config = dict(
    n_experts=32,
    hidden_act='squared_relu',
    routed_scale=1.0,
    balance_bias=False,
    vocab_size=23401,
    beta2=0.95,
)
Below are experts of layer 5 (counted from 0) of a mixture-of-experts language model. Rows are named router (the router's row for the expert), up (a neuron's input weights, with its number), down (a neuron's output weights, with its number) and show model dimensions 0-223. Each number is 500 + 25 x the weight over its row's rms, rounded and kept within 0 to 999. Numbers have three digits each.
After each expert's rows: a language model's description of what the expert responds to; "comes before" lists some tokens at least twice as common just after its tokens as in all text. This comes from a sample of Wikipedia text that the model never trained on. Tokens count by the router's weight.

# expert 2
router:480504516542533444510463519494519513521523484499547464506459505503515533511465488475496492511479469500468521515480525508478451502499452489504465464494546485521508505505522501514470483502519469502526473505516513478462487520522504513498543496545460534514512523490532539503520508490445480475492515489536490521518465523506528472526437502512479492552537522496482485491457478526495514523491501513495468499512499480520498482519468495494489538488493497536513531481507490465521457485490505494541505513508495483530522474497550560506520487512511504488509488499542531483514464462505521489473515497514461511526479516521454564492499541510508526578484500515440534464513465494435503505485
up0:504499460500538465462525509455484532453487511478480505483526509533495526526503530525490496537575526486468537484522556474485518477499526465484484511464488543527533499522491473518550480463515530520479483473511488536504509493480526461478492519500468489460505513472515499448486508520487484496466510503439500506521502529542505460489502500548485504466532499503522468510532485544519518457454479524503519493424474501526481512535522510520533451506503519517491501457479514497517510491503518441478517536520546480466507522477507477509472525510525509486463483517448506494506514506507484490515511500511539487504496508491496481533488483448508471457515471503496523509486494464504502527477
down0:492502493524500522457528513446515503535473491506473522482506506485547479513536500526462479508482534503513497519517497538503491477478493491508484464523522475515527487507508492487502503489499496520515526463508506489483489535450489485469514493501513514488426491474477522483533476457500445467531495491500474491422498458521489516532499532501453495504522487518515483494505492513511522463491507477506488488508531524513543492541550481498481494540554536467517470523517497556519490467482533481485471526532464502484563531492458551513460540525522491532469491532503526483459505514474496484518490503524458506493465527532473492544519517499501520474521514523459491496505494528477531470448
It responds to: Name-final vowel endings. Final pieces of names and foreign words, usually vowel endings like -a, -e, -ina, -ella, as in Clutha, Marsha, Gustavo.
comes before: " |", " and", "'s", ";", "\"", " –"

# expert 30
router:481491473490517493502477548488540561550523476500505518479469523517511518528527464507500456495520477492535501488502538491532495513492498498509492461483514485472529468477512471523467475561510469477544486539467492486483439499517538522521503465494459533430503489530510463477512452477472514530469534503503505493477470505495522508484526492523500467490483461472510509492493450508496497492481468488519483470510537475527519501504502447516486480480505476459505487494505446539520501467523537503477516474503503486485492444486507481499474493535518511488539512468545496526476479526513502499487521459500533511537472497512459531524526519485513484547528495500470505517513496445540547518508
up0:512479493555471503519500463505496547466499486465500484467471470511565487491542524496514525490466460526480475518453452495498477499503492498492492477506479557493497491455478495516509517479462506502474537497534507521500526515462501472518522490523505470486449533497491490499536488475489513521506505468497512484517505490504476492506480508496541487526536505474541510502475503520525526478480507442530495465497526476503497495477499497493477487494505556488495503477511493499456507489469507553509545478522498519490497470519440489485521528522531462473451502484458479493447472501447498526551495501479483499490542521460509488578512490495485471507439538519492495457496478495497460468478
down0:500478551460486524475517497503507449457513512471528478467462475477488499510484516458517457504477511495500493535490505465503456477505514503545548468476502493504512495447492470533496489516460509511477517506460499484484536486483511500507478523501515494463514524483475462497505483517497487541463482511509484509499511508525564525489496497464512455507527509490503513488521485492526502500510469478519527508508493508532563489495533461519481464525503478477474494515496429485489451456536519478477510471503512490500510456520503434491474509541502471488522471496468462469466480486515494487522507523503562519491456513470484511485506460522451441486515473514494475502550505455519526462505
It responds to: Paragraph-ending line breaks. Line breaks ending paragraphs, headings and infobox entries, and words carrying a sentence-final period, such as able., race., critics.
comes before: "\n", "-", "The", "=", "|", "In"

# expert 8
router:495549521509501521477469530486510496479494479502533473482546497476495481463524534521518496543490481493544544484514531484498540524535526522505517521473523497483505530512455491496448506475516496470512525500499522502486478501475507519500501507475460463520512528522556539506491519518539523473497487497478500517510485508478529553523513483487493502512494491479458475494528541537496500542463518445481517476484498483504458531479530514512536555467507509508457489507494511551538486522496464461509486479491498493502439538535499496503541546462516501498486535526521531516570456519507538489496482528502496445442492467469478514496448521509517469485519512476511492494483509517518517515491
up0:483516524500498494483505465493507467522488483503480524504531520488500525516522538518456498501526495477468528493522485533524455525463469468484510483431519507498500508516577434493522531480546530465488478527536507473516497493532473536531501489492524481499464508488483506478511505485479426489484566492467474502463497476477489524497499517499495507460483474470507447530524486482552539490531511474522487495513501511493537513505475501514514503500537525510496496502567501514510491495546480475505505538513485478459508491467484514515511455522490506489489513487505513519497502555537463499483507509501485469522487491512530484531478504469451501503500486499523486548464484415480504529478
down0:525489484505470467482521502515518502495496561463470498515502483474462468450515525523480483501488522478504455542557481467516531492521521522495505547494474470524497494468516531493528502496521528496533505487450470488486509499519495509489491498474497470490532428536497467513524522537536521515507499516512482498489520476510549507534540531494509474495466550499499514472522521469525481466500517523545486499513480483551479513446478475527540473503495510513486491493507494434512512508539473532504535528474456516515436508486483473513514531496491529510513522514436503489511552505490481493483521484526503503511534505531500458455473506495506509539520523487523474495503524475462525476537
It responds to: Table cells and decimals. Pipe separators and decimal digit pieces in statistics tables and election results, plus "was" in census sentences like "population was".
comes before: " |", " ", " •", ".2", "′", ".8"

# expert 6
router:486518495494513495457498528521495491507517555495448531484464481477471513496529502528494484513529532512482505520480530544531504526514475512473540521518533502467483500490471509477566454499554457516501516501506525505454535462490500479454495482546585546536485480466451506504498495515521480470512503459510446503469500475504517476520479495498525511464462490512529457517507516526525506533531500450457522498515469509462533515501494487487474487520515481479507527454452501480480496519525508492532459484464488535515505505538464456481502490510506495532533504455506491516496504501510536467478525490503509494475542485507473488515522499469483507482510490518467510477545503490481509466501
up0:522475507464489529503560489500475515449544514469462503487486542486533486506477560528444486532490507467485507498531449503516486499490509492464506501502524502484521491509492469509523533537502523553532495479508530520484465476479524503573472501448441500527483508508529506519533498499526485529531513516513475489545470543467529520466531493518473501510524512495525485531540514505495474482479502508465478487540489507489497452497487490504500493522516466490517500495520498469471501525488511528484480501523519525489545534531501563544470490499497519534477526498486487545472501509518521514472456495502478508529483537504560471501487484474517533496473484457513475514533530516544501487520
down0:511533538470512522554495479466447516435498509515494474507498527485544503494446517539508507488536491517476466528493471496544489485503535514491505542478501516501472542535511483512487580522487496501532513488474489452508477498506519500488483523463504515493488487478554528529489474495500533464515499490544545475459490502487516496497534485538469474489504518522515439549473490471503515487488476506493524517533455479519528457494464485536475482494525544501483479543463488499482527525491527491522508515522508477484505518539494463521471501535483485498484452521516497471472501471506474527503459517472546517512516510471523520484496503496464520510532463481503519512468546517514498481475
It responds to: Wikipedia heading markup. Equals-sign heading markers closing article titles and section headers like "== See also==", plus table rule rows and separators.
comes before: "\n", " ==", "==", " also==", "===", " ==="

# expert 15
router:490485519511488545536482477560470539531519553507490460481503483518529493470518453503475475457509499471468509535506512488499508539508521472531542496494535526464481504533517523509506484518463458454466459472553466519483465502479467502499521516491533462548518487476504479516438507521524486538500510501522480546560492461534483479490499511472463484519485486529549508506485507490513505490500493512508517511495480491459490522493516493548475506525516523454459480510536532499513481485479528477482507502467511524476493522528536532497471501494516503557530496505485477571499520477502514482496458544491476487539497481516480504490515508474483529540515465492490493470502490506512507538501
up0:559505530497478499535541510478497525483488506562494538501460504538483525508504484500518467514517491553496499449521506519490524499471512526505496501439510483510519463459518469538510502505493488503503515487504484498492519488509503535517492558533502475498478504508482467544532508482494464498505550500518469492491556505527494545517506488526512569547465510471506507476513494515498483497496473517497474491477470451485421398490539490512495475485518489491519538508508508546525506487517548497480487480447478521517488489504532509492486500499520534511488497499490485495504504528486543551491500488516486524509541509469489504491507461494528521478455494511513499509494529477502529558504
down0:493480505498524516482526496495519540470514552475471510495514519508504492498489523512472480473483476485476502555495531534529545520469504519486511462466549478472541477494442429525499462496530453477519455498534482507483490516479467528499499493500512478537513471489440502507477496529502477478479518492479509505502515508487466521521519488498513499526467492486515517509482513475526481490493524551517462514488511472489529482502483506520527510514524483492482513512441505530486495491464483456492473526519543497539487506515555513499533504516485495525474514537474528485536471461486518519531416487532489515509531478507457476561494499474531475545473509508496497476485439465498511496513
It responds to: Table column header nouns. Header words in wiki tables like Title, Team, Party, Year, Date, plus generic nouns such as system, role, station, team.
comes before: " |", " of", ":", " in", " was", " is"

# expert 10
router:533489492498522466521499484515484501480526492512509525490468509467486510464492463509501520475477447547512521465518501497476506493492502499485515462491535492495507451472551478499473496514560490496474514508466501466500510493518496510539561488572485520516467499473468486521508448510507446489516508480488525514449487566475494542488460481509460463476493478486481486503484520487520485495522518520541496442488524505512526495522476543500528518503487477510509522484506506519540524484537529480506523495555491509491503492509501484477493468548517490483521521478510509518510495477526500560471481519509457505529463522499482518519459488519522522545525562554464484506496538494473455508482
up0:473521506476484531462498472510516494530475491493525553523523495463508544508470463509509470535556453447483481509469489480515512559511463494492513495495532474491537487509508501514502525502484467468480449509532490507494548529492459487502530502517513508481520459502488521485510554524479465457514496502485528459495494472496502505466471512513463499516454495520485564541488478500475501461537531524563523531492523455477434499502450488502489528498524488470513528489498501523497479500473462530504505447512504486478512498498493506542497491505503491529502515503545547515489486529508550535500472511490471467508515511525493496516477505479555479535539487511492496496471463514525501498491
down0:529455522507532456515462495518488470517480513445542511521544538494517483515476482482522498491494506494566508489515481519479541486517481503513538496506517492503473453472513510518486554460516476471515568539502544477501551509490492517522564500527471534494506474491493477491491443491520526493513484525470528444500478515508472519485467498478475545506530480502495493495514511507460505489479492534500501484514519478497531563539516496481487515506434533480539523510510508475490519496490537478460501476535500496471495483513543479490486484462525477468510496496494478537533537525481512523519490512511485514553539506523471529507481492539487498485512500495504492549500488524468476467473
It responds to: Verb forms and suffixes. Verb suffixes -ing, -ating, -ized and verbs like using, provide, create, often opening a clause, as in "Awarding the album".
comes before: " the", " a", " that", " by", " his", " to"

# expert 5
router:495516513459486473485479515504550484473549507517508482527518500525488500509455467479443494491510480530477523514502495510506493513470517484488487500492489509495485497460515518479469481466530494489509520507454532460533480523514515486478494500496527444488482513495498509519449501500509513497477505553518506490510502542561524453511442469491505508515484478514501531471456515518437499534497498499479506535559558482494493474513528537478497505483484513515545487525534491518474506467518488507497547500498478529533524490503545512506531468534565517497467510521540513470496483495504512509473493495491450479517513491521507489518497468438520450549509487546503521507543487501494560502536
up0:508516524515496525550488529501524488470466585486501534490475523539515516512454488509473472499507502523466451481473513490531487461487534535534545499486508527545474467535509486490499474478476532504522480484466533531489466492495467524524504516549503506509495486489514530515496483506508500503509579517514517509504487533497527535500505488484496512490494516455482494492477514508499522474477477500496524508516499518494494508527487463469508482532518476470521541475532503561498460459476550555523515536493496525495510501469507492468493500577510466473510491538486538538524502519460479466507538518501532528468482536481529488481514504512501512491470521504443475513477480480489494475477
down0:503521531490501514473533486523527504483447522468493490513546502470480493505464487507514488502540487538489514508489533496512512512477497482514516447491492523536465492556446506473494468509524498544537496477539507514448478508492492522512456498481471483493518537481512522519488502489505465514528455562510504557504511520496496490540490475478520486507482535575561483495476540493503514502461465523519520484461502447487508514549530459501479496506481519501532495476519468520470503535490482494514557468494511474495514506491528478533485515492487487475470450502501547485494459467478514493471502531487516498509465535546495473478474501524494449511448489520500466516498509486484483489503
It responds to: Word-final suffix pieces. Last pieces of place, taxon, chemical and surname words, such as -gan, -idae, -ović, -church, -ole, ending the word before punctuation.
comes before: "\n", ".", ",", " is", " was", "'s"

# expert 31
router:513526502511486527519494543507489465477514503507518493502487481514488495555481500501498465472512465468480471475492512511497444489536495453478455543516487504480466475484497501480523531461477560467569488484491543503515516472540508477433513553488514455532483494508482502476491558482470494513487524509493558484439524506547498496463532513514477480519514502471459485505487528514511476511489510531508462505508523482547513510477472479483504517523527508503527517526541497497494528518466494499513527489463459509477541503492530495470539546473512470508461450503473477504500483497490492494516529488497502485470475503497515488523478502486478483494504432483520500460515459528515539495480
up9:483493502543493525489536490487491506495502521508473491511513514529467517521489471510500540448514516497500515518456524505518472524465532540508509501469499479492468472448489480529479498499476459497507487519470475532538504436466505479543472488510453496499461564520547454482471507458497488546475487496519464551506482471505547491489517491499495538490500516468496513474512441485528496503492490467509535543506512503506508495532477522470484515515512499489499503520521537525503482471552495489481518498502478495453480439484475475500450531524500527503534514494526476465453492487493496486520503489460545492476487493506452528492479460530505474526527511546485482490474536495524521449478
down9:520492485495497524461512518540491447547555461506509512473494511468454485476506475527479507527493470504528482544523479513465464531476488537492474439522487486521457509473517504532483566482487526497535513482482506527503526522520529524500486515555518512481520484525480547466535519458485472509477484520477543512500485519566520508469528477514497498496479488492504500506514532491487474496482457502510481471451521501498508481481522547491473489539485510491509487474476540494523496488525524460500469488501503490446497485499505489480526513457495508542525418504497468498476492488505467439503474487480546493487509485474504503475475468526484490495498534495520508520515464501492499446485
It responds to: Sentence-initial subject pronouns. Pronouns He, She, It, This starting a sentence, often the second sentence of a biography, like "She competed at".
comes before: " was", " is", " He", " has", " also", " It"

# expert 0
router:483523472518542478475482525509511505512524477481493534555501451479514500546512500477504447529515491499459474514471473485452505505539467507513476542521498523519489491535526510489524501489492513486475540523518523481507466545531468490461512518479502485502512531515464506459508520521483533464480536489512539467516468472507472476502538494501541505513480504533476508505492463457529492442477469526535512444483522495502506568512480482522539539547514505543562536503459480484469497496474479488537507522512526520502486549516487501470489495497498512437496500489494482491476498486524440512506520461471530504500509541509470512524519505496524508503476510461497483510523507529498505517476
up0:537476481448482520454515501506509500490476466496477535508462540485488478507492531493463480514492506477500487505485508507529515518497478472485501512524553463486574453510527448540486438550488491491475494495487504476544475439479547543491522520502469536501481487504508529471466492525503456513500486478479477512449546489471530518506502553474490500502484470491547491486508513516523499517496486486479483459502456530524548477540527522511489524522546510503485487516515545493465511528501515484488491518509545511489505499490491475513513498500472515520522497557543478514510481477468493476458500517460481546519512476464520465491528502477468486533498479500501478547495502511475515491489
down0:491515485476507468513442518488540512518538494498492535499487498530507492505469535536470455478519538516486478536525471480489516522532518477479499527483488476519511516487463490525481530490481511562503516479460498514493487513488502523459494452477481490488525577490531518521486531503454477505504482478495485487527483489453553469520496553546526504518485503496503475465507510486515533519476493505506478484511524506516503534526529506514496513508476485533512494470475477510523506498517446488536517534527481487468502513432480529550500531480525525520528503468518531462530496552509516528495521531519495477506465494531478502490502477544524566483522469460467502526484503486440514511503
It responds to: Table separators and "the". Pipe separators and line breaks in sports results and schedule tables, plus "the"/"The" before team or place names, e.g. "the Royals".
comes before: "|", "-", " ", " club", " W", " team"

# expert 13
router:525463482492484501505518476550511545524540512496511517502490495541535484504526494497510484480493506541524523510546482552501519488503528512491525486512497502525493511486500506532516519515503503457522532522508497486554503480503511509549519514534470511488540486501495503512472488473487526508488497506462529535472506461527466493450507544485485486477506502472492500500487456520517448485534487496495490524499501457532536469485566497468444498503485489525497447527497475491515511503514485541493521511533486496532455449477478508537505490524485493540502527522526486466509500566473509492490470433481555505528478509483544545467520517470483463487504435527484531505497484521515479468526
up0:514503503562519509502538540515489449502472516517497518520485507493480516496443495534469502505513462498488467488451506459542517480474512521502503467490519491500536499534498461564441543474474479456502496542520501460494501507528504508518448465533485490489490498458488534533513488534499516484499508504576503488540549497534431512479478500513489520495525490500479466520519518524472488453505512488510480487488488465480500505523444500533483477524499495482511466452483505504474448497464503514530476496480545507512496523473530534504502469499536509495516507475511506458531507520459526530509485518487472488476493487488509513490536451489501493496504491509511547466527487458512503494474
down0:519517529524496497537493490503474502496488484526505523509504503551483502461491494476466474504501518509503477516493503483482496534515460506487531512487508511536514517550489508520488515481506471572485459516469517492482523506490524515480507455543514485476523485506523529575502536501546484530536511471526546508496474500553466516499515515525488505450542513517469499508517492462517500500540544524486495543464531508487505495467516501502486473495477475514471464506486529434494454528527527516503508443481525533531438465498487497527494517492521519487480481459510505524521483471457499499477463519467488470455495473460499543523506477527496519486463508488527487493518520531511462555500
It responds to: Time and place prepositions. Prepositions that introduce dates, events or places, such as in, during, after, until, often opening a sentence like "In 1928".
comes before: " the", " his", " a", " January", " June", " March"

# expert 28
router:450517535468489533473506501504516510522450493514476539460498480568484467499516482489485457517481486482491512487454499539511471494480540496500512488518510536462503479494468519505551503496550496540500480465489491517529531516497484539518443492499516510476464498487451509518491530491511494489489487515484467521550475518516501495464464481491517507543481499504488525483469498537457479499505489540487461532418514548486509486505502505505481484477498503466518550483525477533520484482521469452499546541498474487562483486511460510500486508504521502526508472473518520478488461498489507469520489500514462504502485565466530488479505492469475481507498542513485520497529477516461483480525
up0:519444478469484478467508477507492508498526486476522545479526491508534525500476504545476501514545507473473517498557492464470459494480520443478482442488521511488497492532497496496508556521522531524484545520520534513465547509460460508524500511538516527530496482474454462498482506498497483509465531473454501529481461536505487487489493502540500510472485484497498455541499478553522492514504450492496493442470453522518498466487478496510524471535510524487449520476490474524528526492487482505512510476517475508505513488478490501460464467514507568507469494488473507511494490475499455537479484529528507494521508500476486518513529471486518483486539472507507476508512505481552485499480
down0:480493517518462504497495524525495487508522518505474469506553522528504481508457500534478490515535525479485513507504499485481520520466503444516506517493543528502454501549478456526514491532538489478465443513543508482516483533532498485479481486514486522482508492485502550509509512448509541493519534517491454507497538499538489488487430481544490527524492474472531506499480527519480499520464494499475511485492493513434496502439437521542526518472423488478533482469513509493467510489492507487496496508483455481531518522519491470469474484526481479463505513490478504486483510551516497501496475489550518471492501538514460485506533464531472469511512493506522544490518491475498529499503
It responds to: Plural noun endings. Plural endings and plural nouns naming groups of people or things, such as residents, viewers, troops, students, plus closing quotation marks.
comes before: " and", " of", " were", " are", " in", " The"

# expert 21
router:437496512478504494540484494494486532553483512545474545473539431522484506511501483554506513505552487507446476500489507512498483469505484492484536533472466505478505498495506499535487519493498470470503494541523476459462500481455484482527461481479515483523534513517513503518486538547494487503540463495498514483513480527503492539472499492536536512442469564509546475503519493512478469490505495514488478501518495483507499520507442514494545463456511523534481503511511444512510482545491485513488510508483539493449492513485535496511507518493498521438531486497524466515501512520550489508503495524530488489514448517473483488461492465489473473511509471523493545537505503501500487490514
up0:508523487479494514497479506491519518507469563479495483469535486476514504475449471489507563466511483527518531486471513534490521516524520500481509483488488489535560488498489433488502485496501487482501504491495556493523502472495525501530479538507518485526476502479441517488539448530519452504495492453501521455470485481507487515467475453505495481495516493502491464522511499528482499505515486527465500485487518502497477498518479527488514505556506485468534542491531503525487463485509452503480546539530497492511472496492522528508543504495509542518507487512436536508560509478491515538565523505465501474497509479501499501541478449514514464481513500524496562479527471488498510535515
down0:515522549481512513538467502526523576483496515513501493466531521488532501473509519512539496530462476495514506496495541505515459524476523503459460501524486479525527517493489515509485467512523503502495497475490475539513498519512457500490523450521505509504529525527516484499484474518514500492513522498489538491455503467496474492460478483515521473453507504511543461477489458501490496468547517525526469493502494488505462501529497462532467527498469503533534539534485497462504504514525488528523501513549485474492484522462521526487494523522514499502538518559515487547528509516455559534473537468529510507497535503527504529502515532514563462504539520508476503494462506554496447474503
It responds to: Numeric table cells, phrase nouns. Pipes and zeros in statistics tables, and nouns in fixed phrases like "in order to", "in exchange", evidence, reason, interview.
comes before: " 0", " to", " ", " 1", " of", " 2"

# expert 26
router:535525512511493494527469515491485462475498568521483462521481494495457494523499510492498489448467520526503438479456503481522505509524511478489538491504499510473494501473549490493480507483491494534482495504524492460504491502475496532463539523498504538511465526460516502508494474464537538519538465499504491470529506502495508432493497514482520521539523519503480499511559509534491534546502511526503493500491543470484484510493518507532522439532484505512517528491483491494477498480513511543492507483556518510453486473513520500544545524510489506453550463530466514485483480482462480496513525509561520502484503480512502471529538466530502527487525524539551506450478475499476525481498
up0:518460478500552545447498486485458523474487466503511507547507525509494558486502479533484477514511533543508497505481541488504498514502498509538503498470469518502507529505491492503475512462494473504460479458462477533457499509542500486498525512530459490477544509497515473449536492557506463545478522517495548510527508536498497516514490517498522474446474501505467459538501470517525509476493487516494497483513543505509479503501477490503564525492535504511479523518525508508517498457517493502539538512457485518511503514487492528497493542523549500508508470511464527507527462553488528489538509485478469515501482541487484467442532514472540519477488506491489489508503493440497521528515
down0:515500521496507493497460519506472492522476489521503521501517529472454480476537483507541535513524467535456499481505504467529495525537516533489516494463512479498524459518478460524495506482523485540549485529530469515486480518508543500507561513493510515454523441519508568466518491503572483478497497492483492539523472493511542490466491517506503513501487454495509488503504477533501492481493502496439525507450523516503505503476505506524475494496488491476516469425507506514502464523492480541458494516478478546505481539549481512515469510516511529488502525487499541515470492508501500501462530445483465483505475500500522498514486549496537561517496486529501456526490494467496535488513
It responds to: Of and sport names. Mostly "of" after counts, fractions and ratings (one of, three out of), plus sport nouns like football, basketball, hockey.
comes before: " the", " his", " Fame", " player", " which", " these"

# expert 25
router:475542477539486507473462509474508459540501523532470504468453470459484487500481527469502524504488491550496466537468519483452481516467483516510538476502521515474467514479511504502473479451486470496485485530522461495535482502491508491509479485461489482528511525530513488485516502521516497501514501493452476469509459506530520477487437478456514500520558544528497519463494481490500481479504517511498511521468521493489531503504508500470515488530512517457521503526506467489500504500482493472475503545534519498450467513503500518479450492482493477489500493475512503478477525499483472460525469522435491544501531503542467538474483500512522465499500463531494465533478505506433491435474
up0:542491493494525502491482497523486479486502493540500479515485491529509512489443496478504457499525520503525524522495507525486490487541534477472466513486495470522509518486501489472508560467493505480492516550512475489476521515537521496508515539531503487521518490496501469526541440540444531463497510473483513464495522478491467504521492477543529526486489511500554498491542478521432505519457467474481472496510513499545528501507497517512485501487547507511530566503514485481462526463498510482535502502501521525509511464453471459535466470528512453483505528536505468539496493502496489498517506499513507456501490494514538483543539511490521488533437493496505487516480472506464559533467
down0:550467502480523485523532475517474532452486509509484502524532463513477505494538480482522516473509451507513481515461486503516513513513504503491504513562514526491485479470506510525512484511500461512545499519505537541446428535447492496509491509489566515467511511476457492494498503506507471511506513509505508522527464479502524505492496468494505505513500506514489503470511535459547520457480463517500530515525525493503467537550517525489469469515539514513518517511520516453475525551526520493447489482511516522521481523511532475487527496491499466489526480481515463539515507459508518480490512533490500510537515489490501561482486487516535511479522569502513554460482465489452489509501
It responds to: Sports scores and counts. Numbers, scorelines and sports terms in match and season reports, such as 1–0, wins, goals, round, Cup, touchdown.
comes before: " |", " in", " medal", " against", "',", ":"

# expert 14
router:532485500491480469498504513492484509487508513483480527477555537463447516502518562496506537528513523505509443494494471490472493543493523462438457532498506556544545478470493492500507506480492513542467488453456537510478539509512521495507482543467492525506505501507504510484507419477498519510485529510500490479488514497511507521492448522458514522533484511518502511480477503489471510498505513524503468498497499502500463460464506480504480495487497517467521473535523488506528493479453540510481533487526490473488510462467516517459483494491490540576483477498527504494514504514527561538506493495523463532521487503526496494516500515499469554460534539525498499522537524509506474479508
up0:520495485481537544535476488474488573492489499462539464520474426504534485529505489469508510479545505503484510512532518514468515507510499527498499519488515514487435510533485490492474539480503472504483490490489482455520434421470529505483474481504512504482454495490472468470502497495512442503530472473511489488464523458485522495485476504496491472486462493459495486486486503489479514461483494476518442462518515478523470469516497488538501505455502487540488549471521518520520510500553468484501518503481470518506506510505434500498486532508507507523446489524520522495515480475512477447513517528477523532494503508486457497498486506495508474507520523506474490501483488490527546491538
down0:520494509463488523495493454493497472526553502465478483550492503532508499490511517496474493500523511514509460515493475519511454484521491476485477555523452506485501480504489510524559519525476488529533515494478487514515482493473478492495523504477523509479508499488492472497519471494519518496470482484499531448471499506507550544483498483583528510531470494523517541439524524509495483487479523548481478522485557486505528499465514471476483468517465505529550541532536490479569515522456456509462550509487489465513489479503466474498511508510487513529509436460508471507528457504462517516481511500480500484504459518451516483487518470492483510495482489518481519504535505493507495521483
It responds to: Quantifiers and biography verbs. Quantity words and biography verbs after subjects, such as one, many, among, several, became, joined, wrote, told.
comes before: " of", " by", " to", " the", " by:", " in"